config = dict(
    n_experts=48,
    d_expert=128,
    d_shared_expert=0,
    hidden_act='clamped_swiglu',
    normalize_top_k=False,
    balance_loss=0.00308,
    balance_bias=False,
    router_z_loss=0.001,
    vocab_size=8192,
    optimizer='muon_variant',
    train_tokens=436700000,
    dataset='wikipedia_en',
)
Below are experts of layer 4 (counted from 0) of a mixture-of-experts language model. Rows are named router (the router's row for the expert), down (a neuron's output weights, with its number) and show model dimensions 0-127. Each number is 500 + 25 x the weight over its row's rms, rounded and kept within 0 to 999. Numbers have three digits each.
Before each expert's rows: a language model's description of what the expert responds to; "comes before" lists some tokens at least twice as common just after its tokens as in all text. This comes from a sample of Wikipedia text that the model never trained on. Tokens count by the router's weight.

# expert 9
It responds to: Past-tense and participle endings -ed, -ated, -ted, and verbs like used, released, died, mostly after was/were/been or before by.
comes before: " by", " to", "ed", " in", " the", " on"
router:475476518494489481550490482521471499519486495499524489480509521473497520489516518494475558474557502523512518482485468504549527515508526500515524524498485537526462500454479529517492465522507501491493477448507518468499488526456532509520531509491507515434505503488538493547538487482481531469502568546522507518522509531506511512463479562525519479527469474489505507498517476510471478504529
down0:498497504499480480452476511508506511492487460497517501477474480496490492474506507502517480439516518511489503520476471494478501511483519521499536474486477530484521484502447487527520523508488505503499489476491500525485495527483477474476521493490512492525454528488491490464468485458516511521486537474523521550476446499484529421487491507524506470456521474517461524466516505526535464527495
down1:494474532498509514484498545495533492513482494496503555493494470532527500495475498492498498495491477480493482472499487482489556472479460524466562497438510516497494510479549527492498458533524523550457475508495474468508509469502525473466504510510531489488500502460448479477558486537461492499558492542489482544486505480553571477549495481482496456436495530529526518482472498479488544486503
down2:530483491481471516494500497512505489519505508497507517507532458471520472522536538501454466438496487545525487476504488477493513508506503522487476484471513488475522470513488490508552497508527497517505492485474492532487517521496483514529518482464543506515510495536534441498482524498522446504512475501503537524493544479544538441505526508561519491451498437507516502517475478482493546500514
down3:482510441559466485501481526510502456494529508451494509460504470483463513481524470487487487511470518529470474540479515515511464533536501493540487504493514484498515473455521497508489529512476474466497529514501544485463524529495509487520503504569509463507514491479514482534499525480503493503512466489530466525515492529486508543526486488539470504466524486495494519526506533494487462496501
down4:498480459496506508503498471482509529522497506470519528525492480481488503501457533507514561487470470508531494476516518472480524458496533502494488471533503507516506495485477488477535498481481529482470454508536490500498463514554456489475521507497478472534515477469501467452497526531491481516509522495455486531554496491493505497503488526512549495519463502516499471522475527555490505513508
down5:443430515502524511489488482472477512494574502515522483562517514492453516471510495511538494481539476478530494503482498501497500501461509507484522520517523468507490517503511469526502499468479473471488516450510497532544486478488476437522482521535525470521517471545533508478525478487497455497481499475477468505468483443463556476479487546479451505476515503526490520534465526496527530476477
down6:471465550576496512443467509487447488511505534477508479536472496518479464511481469491490490518504530515527474466480484497506478501506505504505495537478468490485486465525531476499508523492495509499476515519470535521503517524479485521491480497493526553516532520474506445476569473525502475516519500506504530501507449451476508516458508527479478504552514494525486504562517483462538470517486
down7:488516517516504511495512440496487546496487492491523499496477525524506495544499502513500469483496505491432487518550482526461483463478519506560486454487488520478461521433529532489468492501459501503531506550488501481505509478465502512527519555524440477533496521532508494515492464468474493499486460516549541463504528514491509468513486464490466519488512536479534538499487509514497506476460
down8:503489499517474469505514469517457511529504552518481474475469504513470456492460481514475508459527488536484481529464490525509518484494527484525490491476527471524522479560530544469494509518511514507518529511480519515498484510504490495488491483463463515516443487503457500506520447523516513492452466519516509514482481522505512507472517503457537476502523522485509481536532473485524423491498
down9:470506507484509464482487469519461513502497524507480535497502497516543502465537486492551559535513480517495470487503499499544510519492487476529477475500497479504496496525477519488471516461519531462467461500498491540484504460488508496481512515526504518495460483496500505440503470496540520471501462509499511535467507481504490488521550483513542469437467477517477486468522511472506495485505
down10:538486426480509491510534529476554557509543521471505472501513496506474459521495512537509529469511531533477542493455481527477490495492488524476495509512498521507534517499501512442500529498552508511504531515485509507493513492492552465498481497437490490493462475482512532515492481487480494478467484499498515555533472514492532549478519451490477470529500483518507507469478477496456475551480
down11:475465496527505511510478481510478534521509498468498496467532490529494559455501512479515498510508519500513491524490503493509542481496493501537481507526507520491506488497510477505523464529463516534510489486497518484504528483477468565526531587487513536484458503490525505448473534523493505525546474497459504515467545501577508469490494505503528483527519431497479486497473515524492486522455
down12:507512450515466491463479482498485528488492463514485508493509524544468499505497504497492475548529597512474489517511439432496485476498543468481443464497441468515494494527526484480483514500492517493533496484507450492530493490511487503512503513485480543520549525503507496547489506486532479513485503468469460528483487465522490513497498473485520500490490457501512493482514490482507484546484
down13:484506528500545499482474495490498553501562490493500518448528497518515507473461480487482469519503471520498505467507530510507502559497518510485503492467471475514489526513491493522500529496512485524515485514481533479529532487539486488499510492523527505506520497492519490488516529521510520463521476507485508528527499522496498486484466471527521458487510496495482484491503516440500505497523
down14:431516480562501509503481499514474505497455470501505476496475498550447539464508511498509535503535496468513473510544457461498479509517493503495500488502484540532517500513535508526476510472521520472498470485505507488488466463516534497502479469457497499483523464555549474484490527478498507499507503513487521528459531506441518496524516481486529525540512513512467478522518525481473456498482
down15:498474480498513454529510495491484523454519504486480470479567522486556531508524509555542535478528471543517453471558521539558531497537504487543480507519453508523554478511471506500528529513477473518499482504463535502468499519503518548478507516503508516527490525527484508459522534475479540446492533475491505511509517518503509514517457474518521496506537476481499526461502516508550470473539
down16:483463513519503501523501526491494481508497515476511510500539495516485496505491481508524555485481526491523474497462525498504481476542479504491535512524497520496479432487500495537532483496470477476482512510520502501506485457547503504447465453526469492494511486497517429497512542545473493482473491529507512541526497489523532437521495505537529456472494499492507495517429494525503496515512
down17:468495510540500515507509495522502496500507519478500468540476509461495441494540495503472536545500512536458491489497490496492534544554468522480506468478498533497449518511508546526588494476437512466513503515487526521454497525506452508497533507444505521482486475525507525502516540451519497491472496489520486524457505547501486472508509508515469519499482494493482475501515518482483530497518
down18:518501528491505493476481506476476522495500536528522469493525487537520556477536492483493520502562514530514518514475477486505461472516464484513550524460484498517492467467526459571480515553480529527521513526489528506519483498506490528515492463511489521534506488536503472489516480494518473531497476545483518482465474505479507460473530491479531491517499480527477479494462500500514500505466
down19:487452471507502501502516498569488507514489552489555509532515555495509509525518527532520489499489537511535473478510486429490504519527475502541506499517515520481504458479476505517494471509490479494410517506528501474476512487537470512514493519510493486544476503497476493522493481498472485513472494462493490492448498507508486464470477502509532520504499497522500556503524522490553483507482
down20:494495507490476478479486503500542535502467508513493474530510529595538440487505488487497472494514483506556495487509481490476488484552504464475536470498520470470501513520497498476487500517520464509507518574523510520534487504491476490476498507520459435512468539479527548491492515469490558488535524477529502476528505520477495495494494495520517521507456489493470469509485506506490529502499
down21:470492452510492536497498531518483530493516497486532482494500515485520516477477511516491502498522514469546471492531486489478487494488511514494480520502506453432505487532484451490543532506522503527482528495483514526492483522536486493477524552507468540534525515468511505470461528513501544471508542500506486557538530497504518479533510527449526483548504498504503447472504496518440549481504
down22:489472483493538453515511545504506483522513453485476488507546526501501474488513508476466484451499508480499539489520466499510516523465506488498501487483496480471498465520455475519482502465509525511538506483516465504488523489471484521505498497519551512496449521494546470494469483505475463536508485509519540499476520515511451502504541530523478524485496468539465474453467518527501497513522
down23:452493529521484509481450512487509493520569498523512500517457484462442527489482531494514556501512472473528477518483481518499482493497455476484511515541531492498440490487489479494518480493476541509483518493495481503516487495516457509500531474538496468526529489528525532497508483518501508517535457478488507491511453524489497472493501503522477468469484514506491534497506495478472525488491
down24:485442490506450480498469508479501488488509501491507514514518505464505503511527545498492499531482476503523488475521492532512496443484501521520477521537467482516455485491473455483459475513511514517492502504502473533506485466480447475524456499499500463519530447494481500492520489546496457532497447470469532473484477484463482482506512543520495518479522507479516498507520497567535445487514
down25:504529498529502516486509501494501539463539524467507494489474499520484499565516511473465482521506518517495498513469533502516546465507514547495468533469505556490514474523505498500518462500540493518555528521500492550506501521539512500527487520494533527513534530470484478501486515528439548458509507490492493496516507496470490469507479465465512506559536529523512501497509499491521505503528
down26:491506515544497487470467537479438493507495517486501466468522500520500499475505499516507473520509425509511504504464538537491517532488504472473474525461500474522532488520518496492515528530552499477500486512513497505485487519476482492533530520482512519499524544490461486540499502511526510513530477495504465479545506508493465499492522484473517440455490499478521495523505528528512550509473
down27:555506499545553516500514493514455486496488515501474531510495493506533510529481497535521476471465453478493521484496521502487508508503508515491496529483518490506518549466481495530490483487485479520540478510520461498506474483516549521501495506533481494477514484528457541504506479551544475443472484483530510518507484514454478521555479460482509507488509518497550528508500478456524507454455
down28:475473524492515538501505486484498513503533508477432505480494504512459445473497512461486493488456472491478476501524464532519497534504464514503442498497468515455503524507489500519503474514507474486516502458493545483440536500518459555475481494514490489496512484556507469532475545523500475494475471487528511472490551504492514491522529479487533458483567514478474502513471518528474534486490
down29:512510507496483524442476486546497487558526503502542511489580511504501505479515514499505486528476501537491491539503554506463470509493529505541511471474482516450541520497496499471513524449470500465518521498505463489513510505468498477523476509451493538552479500543475469506540508504425515482503512483495510504510489524542504541488485513456517484545514502499467501508512513518533515523493
down30:474468477472532491523480525558498482464529496487513524463533470524525510512491547510489511489515463462528526462467453484497457519469469553496509480512537498431557502540527496508515495475522478503477526512489497460508499518515508522511519529465509528495469490485519534492477541482455501500514468499515491498517487503533531527527500486508527518490516478479497484462475515497527504505519
down31:549460509513548532521502527525456516498499509498509488490492527519519470513522506502493470509496501495456495503505506471522468510478504536481486491508511469469487511474513481536554520509481539493522457497548528524500510522521507494475485493506480469483506501490491491475519485451488495521524477523501519531455531502524534528507501510545503492488523537489486529477482509480475518526525
down32:507520484526542479527508562544497532498482533446505535528533529538510493495508513541513512495473522477496523444437501461486532495488475533514444490526489538528512490480503494497505483561476468510541469494512523487488471510450522515490496511488451499510529518488477501517533535523515503468545519483519511518513506498476534494537483480509533465487527532501459453514456506496490457516511
down33:462536467482478497519510492471487493504486500559523489456501501512505492464453527477514485512514490507532486492464488516501525479503487514483484486552506523532493484500492529514482433493553520528508524459518513476499512537488501534514479484511529531498520536521485512515463533529475516509487484521487512496478481504515494514503499513514565521468473524503477495556454493473477497469513
down34:491481513502497507457521491521481545477485482495435435515496509498552549502510467486502539522452510497511510504557481493500473472508495519497518518497493497470507522520501474492501499560503520545507508507506476520486478506494514492436535509479485510481486524453476495463446511505462466463488527485484518523504511437517541489460497507482470486482508536464527526468507489484457508503447
down35:487554509521467500496546514486487524509481474500488513511471529460493472512490505498559523483509532487492511508481454488491475504503430511514523435536511500502482495515490508485468498474489490520501491497467466477499477506481461489521485493517498458554481536484500478510443466482519514490476479501484499528482530488537505508512514482536485520474520427520478474515496499463455490497534
down36:524472477517515527506490512528512537553541510457496495513501487475474485526548531494503529485505528486476523472485524507523535501495483474487492509471473501531485518488466520504498527539485537455495519522535529524502481518493513495464495491484517475486467532476513453501471517482464504494518503464529497490512461476502519496500518459495458512480497536499469523482517513508534496503471
down37:522461513512525501506487483498503537471501525473457490520502507574552467481471505509511468509508512468478478496497525492533461520466532493493533509483566530538500477488522526500504466524531514486487476491506529477475539512505487474531464479489490473471537517522533559536518498497513478486465473504511517478511527484483503533508485475527478489544519494500526495479504527508545511502528
down38:497535497531523440486515510525480501486516481523492466512470487496488488481498497489489476472539460470490542498525510542496504486491523485510527525496493537540508494440456528463464526487469471441509502503516475510449483480524446547506526463495505506530457493504455492552484488519570493567520505502495455511531509492533482531495495488500482454477501543495521507507510544521512551524457
down39:502519527445520496510499518487494487547515514507506569512504502519494456505499456507537496550475493530502522523488528466491515504443499482509472494482486458513502501510535508538499466503486506517473528497494529464493510537524541474480498466495489461494484534484497509504530486479492492553513565525479531507511520480514503491521529463510505473492491496489501507521514476502519478467528
down40:484448555477481497486484529489501476494487499486532508539481491518487491498460536516473506488494477516533510487522463521459507468560521486529475513533525508548514524471480527493488493511503522530475532484484481539520461530506448475503523556458473503489484503464510512489477483512488525488488465522512573492444536529524523484476490505497484503440478509467501476484480536469554501568494
down41:507508527495519483490521521491536523479486495492507570458514445544530486485475485530480498519518492520454539433475525492524498507511489479459490464521525492521478481556508492525458474495487504488468487473542495521493513510507513537503520489530539529468497478455514530517482460543493532501596497502534532499478507460498550491496505492499531472484496509511492516509474480498524502498533
down42:498483510532493536512487517503542519469509519479491438467423485453503522501463491507488460505556495455526492478480499545481531472479510498471518514474492523458515442472543520494476466505513491481504523508442545507473508495487494478492516492523485552500482477523511503513539535549465498511487547506486483491530494512477538483534475486492513517509494500493510480473524517510532527523487
down43:501528481541490521462515454545461496506488476514443458496476468462447463517497561528520503487540511523539480507480460546510552479489466503476510513547534512526504512469532553532430520494527507501524514474478505521481462490518451444529488489448514483488508540493502497528522490465495471467524469516542493516475498475525478458520543471528473484485511520453493458457492491545543481481533
down44:505526507526476520490511492495452476573533484487478542530507474511490490506503533501535533498509520499503529539515493511449514505487488486456465477544485487484465514496486492521529522535498485504487531491487511480497524568467516518471493518472458476518466526533479458527511491501505489557502492479523503505467503486509524513497475545447524486483522514504518506470520556519503523507467
down45:487504519496486514494515468469482471479491536514537497514461499564542542498557481488497471513487502498496528501487525538517475466478479492514439501489495526481495487494511486472502496476497507494506502552495519512499474496502491512477461467509475521503502478502535492496513448517498539556495526499485502498546490524517486449546492538490457534495493460487496516518509502523479537508491
down46:459525536516508514490460488525503508527473467496507496499498468486456537548462504502505531490501437531521480495429511505463507491496503501497523511505486494476482466494488528489495506524494472492478520502482512534544425460484505478483483546534528473487504499516519468478499484544485500452484512568531468522463510511523472494488499518489454491406503548512547515486487507484509496508516
down47:477464474494453497505478513482467490459486519485502507514498484486469485500521483497486474509485483449480456533466481453475513503491494464467500496519524510510514546493468476520483508463538515458520502487515554529477493456470492513504535508537501512544465481512519502521532521484512470487527465546511549510521476475547532520534514529507485494499491546480436450497510508473539503521495
down48:564509512475488435532510516464506480524468457470490493466518486477491493503527491471491499535527524491479507518513484475516434529505529504504497539512477507497532502512515447479480560489516491486485534520486504494504466544501458479492509522527501499485513471466533510500499528500502499525497491486506485510517546491481486497532493515514480549488544456487490499484479499515515491490504
down49:471496496496469496531513481509505511499516547468513504490487505514511456495489464529477542498452528444486479478517497519503459434530521508504514499485458530512447496494538389509496542517501536454537505512507512502514501482471501533495531467496504489514501534502505462509515495530496514477506523520475535512511499482521498489490500540514450493504497504479509511486463459507504478496517
down50:510473458499506507496495513509508486504482503522489505426517487505506520485480525506461510497500490501474487522516533540511491472479548505520511564528446485524523489443499493491520478503477498516494497463513471530494535488523534536471486463599483492510459488492487459509514459512480515484534483489532471484516527529506479533467461494467480509506491520494488513513516519504482502447520
down51:446517479523498488536503491473438476470468445482527495538474501511521543524499502512490518518515515473504492499522510501452495495515506482532472502530457491495495477516520489501512499420493491507484472471509501470460477504517507493462455504492514444520467566520471508504508495484525485487507468521501507510503501529499487552483534492550511487523466505535496460496499521479475524481499
down52:461506490535510512485490489487481480511479454457488491502512503509519522521498508512509498500507465486474525562517495483532496534517495503467524465547510516517446486550469495491513473452530485550539498482473505505522505479502479572536450507535516435523466499490492468486516457532495475514529509483490496500455507471495473472501491478520508542459473510516478494516501498532489517480467
down53:522485495505505516520474482484493511471519511468523469515479525517496519513573514527575482501543517490502515475477501536492500480477504476511552464517534504542476538492502491471490482497480537502508477509545502525469488529487489497526509487475510472475438500506543472493486510506496463453508480506515514492560486514427517482466466529498465512479515463508530536503467497504501483566514
down54:493511500478502464493482554525514550551492510536476500491514525503519486468464550472482497462528507500548491496476483495453497481488499494466463475498489510506519501525492520506539527528514478493483479531519504510486496475505503499514521495496510540480503486484526533530487513506533514510468485480474498549518508509511485494465499499483491495498505530491494479492524516497528482523512
down55:469523499557446466481522509524456482536482455477553485482478502498508513501487491464503481477476535497478492485473502492503455450511496487538495457510514521481450531492510538500504482498470497512506464463498491500516465496497477484467515559488489531503482490494520460483492480476534488480514515504535514495461483466530514504516518502507553463534510502507503508527512491527479511523541
down56:506512546487488518528503479524476467468463499531527484478486461548489471464472470506501480493499541503499500481467510485507494490472510506522516499514485537447499480499500487521505525509484523454521476488466515490489501509477491503452478495493508494481463502549469470514526517505496478496558507500544534472514503486474518523538485504552539489467513478471525506451483514532548466550498
down57:501505494539484488469485517505488448522500503505461541492514494545497514463472522520492541501521444477511508496488511537496472497514488499545544528514531489462520485481511466515499482501450518485492512495485491493534481462503504493442496502497484533484528499521518497557510476514482524470483518493510466455493483479438518482574515485509534509531516500479498515464496478473481481493535
down58:472489498486512528523484476473496460438504514456513516531497525523505518477493470506508467469502457488519479530513481498530517517501544492523495494516468504517465453483510485498492538516494494527548521499463545541500469483500502528461513522537448543473474521503520516477486472524527480526552501515519526509498516544504517501516480501510494465503532515490441466541485490456517472497459
down59:516525561518511480499474461480519467521525502477500501509475460498515503491491477486483526509435498526473501543532504499512516502523530506513520519547492507485496492546503514486510496500488477533526559564521482504469489514457487509537462492470505463437531522506454538481528515492485516472502529501523555489462473495534478504523459513486472502515516512504507516459525501508463490520504
down60:512458532480507501464541523494517492507440497511501527494480513513497496475516530477506525497525509497472481487487485547541523524484509508496525493485508485489491529550532539544495493480464502462476530504518515478474530472496508509498463465528549522487542487527517523500468501459525523530483504505455462477505452447469540524469520447522549502513533501459515512518520552481482526474532
down61:445502524496513508451523499532507470483510521505566506519479506512535466469509510489523491485485481478489490518518536510465461492545505510504531514485456492492489496516506477472500502523494473514496495499481524450504541492468528542549495495460440493494509503496472491484498519524478520528475530530491505531508502516500530480510537458506479479478485495516515495510525487488474507484516
down62:489480523472520505501490549515515523492472452544476492508516524505458452461470476472505470528492445537498452517538496536498508510487510509483525490491425489519512514496532506481530525462507479514459476522475469496503496459505480529480491482501497533507505493509514478491477504486426497519494540490466492555502455504503501515448476540511533511507490462466486470466472443466483499495493
down63:487502519517509492503477500535475527456495469510470499484467509499505466494478502527490514477555522520493470487479473486501510505534512461477515507504522479475491517490538520510516541504442547524480504499475476517520503506525486538497496516501509511518503498502500487503497478498468489475492520511477461457551527487491490502491475472468521467470487494527500496501464463462531469485497
down64:479512471496522496488530502473480526529551501486479458507486469477497522512490511497521478472496490480496501463506523453539478486500522552493473461516514503506527501507469519487512492486519488524445461458495512476505472499518482493495480491545527519502542470497455521524467478516502501493487471483491452505483515465492502518499520511517502538504513515502509521527482481536487516448470
down65:514508531510506467494488516496520510524496480503473534534487479472507516483506508515542524523480485463553473454525527510557466493452486464531555465497443447491461471502483506463527488521441488487530570526474516486506512508448497481512505496519441471499461469503528483499536479489496495498488510508455457477476506490481483494459505534493496501494449499507492530468447518477493485486507
down66:456457530500531518493508481511535504495467515484540522481526500487505529540510512531483558518466512526506479503529529479459537486525525480535506536471507517548505556501478522446515488550478508531562487533535484476500451502540477489500484485466483476517487518459553496482538489472477527509465520497496471525501477501514510535488481507494502507519482522527508502479513541474494475486471
down67:503557500488460453468541470468507471549507547541471525481515502487515504421492467498489501501484530505510445514544534502519490462523514521470503482489535545530540471497479510503513496485506461472510473460476472497446477487534560493478508516474489474535474475522469456522447485504495504484507498540485500490536505461503513544489453537477471495517481524512521475511523482487469516483479
down68:508503505495481551513488507477505480504503479491465534488512510531479484500496532513508490491452490495555473500523504445526534518504513486513528509498509528476512513519469455513476462535501527463508545497483508475502533483495498510525479495496513495472505502533472524482521529533502486493537502521542508517503505524507494498452494457451492534501565535487493538530509486522519568511549
down69:466546513527477536501529477509477498462499509518521438510534514567461516526502437479532490512476489469500473507471476522510525547559492540497499506537504444525487510528515542468528509497506526538440504483503509500489507475501513485545465487510483490500496512528514499494546543504481515492539499460476491450523455519508505552514516537499524529523502480517495500481501493452502484470511
down70:499517474538455485493487489459475509524521468513495507493490529520479489489483511477519514507500496483509527503538540534501476502485533522488469515475530437497481488536500497496479500489493501481514516492515527541503491521473478458476465480498495515516474500537486474482503519508555520513485491494478505443442484484527484475470496485498477543494483534483495502488515536499505470515541
down71:519510513503506521537463503504533544522498487484534505515505470480491487477496483417513494492508474542490467476469519504463455501526488482445516502484494500515539503465503531520474489539489495477478487477530553529530487481503532489532478523501500498466509517452499524509542446482521459448559538509485513505549475513541496495540513515516505482509542499495473514502510510486508504516465
down72:471526494490474459472500485513510528509449509449542518490515470437488506553496508529465524483500491520436529499502488528485516521506517535477486547493512505519496497495491518484498511494483509534435453509478497474529509502487526508510529538479524476506475497541532528445530488565480518523517455522495517516475508481506489504502554492515522475517521509493495521478474511527448524519522
down73:487481490488492478485489448520493500482480475496501479518485544557502571499497539516529472476511511495446483512514467494515542526511472465516492517556509495482486471532501468473483513497478466492499488484511521503505511512472509479523507496561552549530487534500483511462527496450507480479502515515508530490449520539526475496468506514515478476509508526510545495458501493481549499508450
down74:491467533513523503495491510485495519516486460461538527523488442529507465459491571535489523463496495529479506533483542502479521483547482522508501470482512497467497516539539531542508524490487515488514498505555452495533519484463517490505478538479510508507485475449494509500470560491514487475505506505486534489494497513536509520477491527471531535492499544505496496479522545496510510500476
down75:487453505507534492462494497450487494478502518473496533550470547498536513490552503516499489477496493496515487471524476482463508493486475503506544496501476501461528487524513475452520539479504570492524505493564476461469485477512496466493478499505478470505494463478508499482474529476527496508500496561481493501495541459575503515532475476518514547497507507530538517517470485473492513518507
down76:520443494510461506496523492511483501512534492455476484486516524523543472522484424494553527498518490479478503530523516465479506513501500513504518477474513504522516485440464454527489476477531508513509456520467485531495488509489479551482503492491492511500542484496461514535513477487496554523485510474510524516521494487507501521537497505483510473499503482498487490530515504512467526487465
down77:517529555554518522500483476496501520495501488574468506494516524544548492471495497479524511522509504528516479519513512512473485493509530551467462508504534497501480477466550497512531502528483496497484491522539485485500465532506497540498524517510517486487498462505534484491506511494502482513476523494546522459492493508492483479484482539516507521470486490472530531480481565475491505471499
down78:485477519514488494475498475489520508450486478503505523502451512510501491557508509472469502481556485515470511529511494493491481531535538526519570487488522534530456457519509494465484500549466516460509500489495515544492540507551527492475486505535505525454501516485509498539504481488507503522491528486506454525474461521466519494501440519489516510497453471485498523476520482483512511499505
down79:489509481519518499487499477481516478481511485518463510478479496497506548517532500513452464473436489504505494480504480509471510477500495441528501538511478426493578512483488495507456468503444550515496484509550535477539479520522497470505485509485471514480510466557497531444520518535488485502496457491513513495549522513484502483515512494522520506498478492483487523515499486518486480511513
down80:509484493470469565475524487517520471497486525465542477470520494516488497483493508532491566456475503526513545482501499500495504495516484494503495440461454513514486513481457516447513465482487500529490504484471435505450484515490492508504483486454451501491469486517516469501467487520495511513465556508496496468480515485544510463485486520488497492472474529518519500503468524479479468487458
down81:479533496489521494457517485533493470522550515549516456546514497534523508467502478507478491488515507513501479489513529516544494529502536487504505480489509497457549501539475472470525469465524478495521467476496515527499483523515463453505494464493531534501492494491513455516518537471525510488507543486453534469509476442502432536509533472523469520495518503518490481510470512522510487533522
down82:527486475521511453496523472493513515475508487539442446517535550475486528508510457533522504514517481502486463426485512469548539525498516497496497477477502510491517497504516523523492524522518539526513477501504518468501533518461483508479499498497520526509523470506553505490499497478466511496466488518516508516515486473526494519483530558490483489492516476528455496427457505470520496489502
down83:493514457539508526495476459494500512494489492504512504468452525531482539451456480468492458510508456498534510468465465474491506436487474506513542504502489489483470462494510486530518522490469506487502492473495508510460490473489457483482505515518472491480496554512486487537527508485465459501510469492488443521519455506440517500477466487482507517485522532549510494492529531514567505477515
down84:497510492530480460468458503504525511487512502475524536506469507527507541455522556483516457537492510459473489492484488450453500496548482481480526469515478419500454525459451497530514518513491493478438494531523531495547492489521483515464512469504494502505510499523511482512507438524526487521487488501452475514483457527482474503525503524503499499502490504462514493544508531512488503507476
down85:462485500492517491520498453473511503487464494497497534510499466498477496472488484510488470543497474500499481512457462484467482455534504473546532540499505500514487489511527524514509514517467510519490514502514457495542484521505503506535518544498523544496470512497495484512522517539487481499511471477510471453460509490467507466425485507527522519501531542566475487546512476470502511539518
down86:520486535465551481499500516522540527498470500511496542502437489498482512552496449522484504520502478535462471550465492490501519544472483500542548505530502513482501517487505548512509535524468459500518490500476504510517469537507501503471511508533492518463511494510471486558505438499477471483524520457503486450515451487483503541492499504503515490487521534504516497499530539494490527516492
down87:513493538519501516474499516484498468543471470470511505523493509490472477497447483530506516475474512489479474491502540525487498480488472540533512526456468478465497510517513516544518510510491559496500537468512483455500516524500551473477478453524503503494507513462522508500530500483566506469494495505510546505464587513494495497519507474511503527493514496496518510485512535483531496498454
down88:460487523461498474479504452551496544500504507531505509455517475569526502508494499508488495474478537492485492524530505517512490479539468502512496511492485531502505511470454544505491498478496468489454484468516475477518477490500519515502539468462481490503485515474450519457485455459486542468479502512509516518506498505496474505488464452475513495510521447531519479502528467487498455538486
down89:505498513507531498469516457532483513464533517510480529537501473484519491556514489490483466495488457498542521501499560514475494488494513496504483498439513556529517508486495513507489466529509480495490451493520530536479498510509456510451527489512445509457502485499498471550493480477492501513475495522544481478518488502506516505553510513473497469543472533459510468457525471482476513447444
down90:478475499448485533543513495484491526474544513511525480484450499499489494554486500518484492523552494472538495476533514502458520491518516511475525472523521516542525504466475471500471515516490514534489501496515477463427515538513497458511524497480506479492509493503511485518445504480494492499523476502481474475558514505442469517485497495496464524525464483497461514503500476479503490486454
down91:467503473502517479534493487468503502489516494545484531521512568513527531488466518467507494503530544506520454528492505534461522482496511480454453508506520551506494505527521507515460535485477490476471543519505504498500471520511498465549506492501517493513461501487470482549477515449472495454530513460438539513513521480483494508517485559511520524503443482456488528519456472501545493509460
down92:512511517498515514438498485496490493468444526523506534463498483526454536503489458475470480511476508502518502551480485449552478459513476499526518523483512467533495493536572482536522442518491485469508491460485491511513528504499510539471498478479465475485527519453541496488500516514486531554505488510493541494471454493503485484494524489510541525519463525477489527507497515502448470501471
down93:537444498521505492482493479463468486492498494515455507485473481522497505477486529532528506494477525510458550535496465524500528494483526539502520512515492521492553475439489482500497473507510498498502477529538501516510520469530496519471474497477530483501496549491510460531473526525500490544546474463447480530533468451528485492516501496496491513477502508471509535480499539542523515482486
down94:464504491511500508470506477537504502494449502517567503492489496507504492477511452525470517498511484536504499526464530488518503494489466497514494514490490488444524509488507519494492510484544455476471489515468488474444509475502494513504491491484503464470447497499544506499525493508500539523503474514519502491523481487487438499495505580491464509505525483483490477520497503499472474527480
down95:502527532487490494481531568490503462505498492488514470465493498484551474488458528488521486526505524466498503521502532522480518475505496447500490493488497475493475515512484504522486493428502495520514528541482503444517510488530476452480497448476513507530491488468529506515463515494486491532487443490544486473493522509461476468494504501508526512509452514511506501445516474523506468450494
down96:489544463536528463486501456567484486500519489512503496570523530505511480491518489529494552471488452508480478510515499508484489520507522508520537532549528493487493495518498494500477496493479481496502466483491505510461475517446536457459470495525522493485519496522493472506525439518557512446534507490508530449489539549489505522459482528511482483467501505492444475495495491524473501467527
down97:532489514501528519469483486514511515474490441488489497511529493502477507485508546534518469505498471539507513490469512492480490491500487526500487473537527505530563495530506549478506504512497484501501522557484562536510508487521487531461463499499507514517491451460529474435500500476473521432513459476481510509518496506494500463486511478514471517493481494482488461468504495515479520481501
down98:498524491523507518449495558560467523497459504518502531499523451478446491503515510516512481504502520487517520499520507505490499489504504525519464534501440464451496498508528502507479517506510506517486454521545498488464546518496543495543576523477499496466525523497504466463497534456482495490550510443502534508537506511506536513477497525502497509533497568494507499520505462509487466536516
down99:460487568499475501459474500517506514509518518536478488481519518513490531525515461496492521501493469476494545514524454564476471487522474534493487537522535515514504485482477502496522506461444500470509538527505488514516485476545492498501531497533529441459491495479479514503518481513469472527514448538504519550508499517484472503477481466503504482494494502517517494460490495508510508497517
down100:468486489486546536505453461481469479499501534484462495499477486463496497456523459511534460465511496476514484477506467522517510484492495481504519525496538554494474540478454493447476510535471483502560498477482498516519503471462490451486514468510506483470484515513500474479522508517582471475525544501530494530500464488484505500494491469528511487496529465526473517484504510469498507510501
down101:532494492488469510515488491476527505491549509513516469528478485473503501528470538501510499495472510544456484464470505530524480502511494515492499530514536491512504523483520497482499489476475503492511520487539538500525504457493516473510490518503486508473531495541506523503528495487495522528486476523462507467500444480487518526518492527488463474529518467542516491557500460471515455483509
down102:485490557503475502510517513503453524500490491487517533528516481468468515445485465516498551523501501494510471488497489493514492490543519501462515537505508526477534507501495529462529508484497496523512490462481467492493520482477507538506472555475531516522496463463476496539550529488471531476530455508509494541493489494495519507479477492487496515510447540531467498552520513496498533513494
down103:509528534527482464484495498512517478478518500515483507554480525534476473533486434525463530546497479502497524519506459517540473497488472493495498501532511479498515470531468485478485481526494506481456527515478508529494469465536493507488534489477476478518481487497531521529499529484536488516482519533502505499494539501480484504430497508550499480480515506518510533555519511508478441446523
down104:438539534583519452447524490458504516551518506514491478498469514448498493524478515501534457494536431504495490508485503527508546501473453510502469501537513505567476492517548478501483479544546467508448502466507510491478516480499504518508491523460557467517507520523472460534525505520517506527540534505479481491501490553527461528516523485510485504496533496494539495493533468476535515530518
down105:469475491477565500514490540487511508497479495495539527483505509487500536504498477508481502517510483511493505452510502450546505480471481541518479516516458495465521518481517503525459465470534495449510493534500499553477519528484514490510494500509505515546458479533445522485514474473483506483481495513498498507497484509397462474438522520484484484490499544514501520524497479553520522497510
down106:489539499518514508518531415512533514487553560510490484475487473501531467529500499515471454521482493470514508491532518498451504458497482483498545500510487511469513483541460467515522545444497457494490481522531495463467498510490536479473492477488508480526511516521486491524506586513451486506480490457513496540519468509496518521494533489504476475493475534492499529486497464498515483534491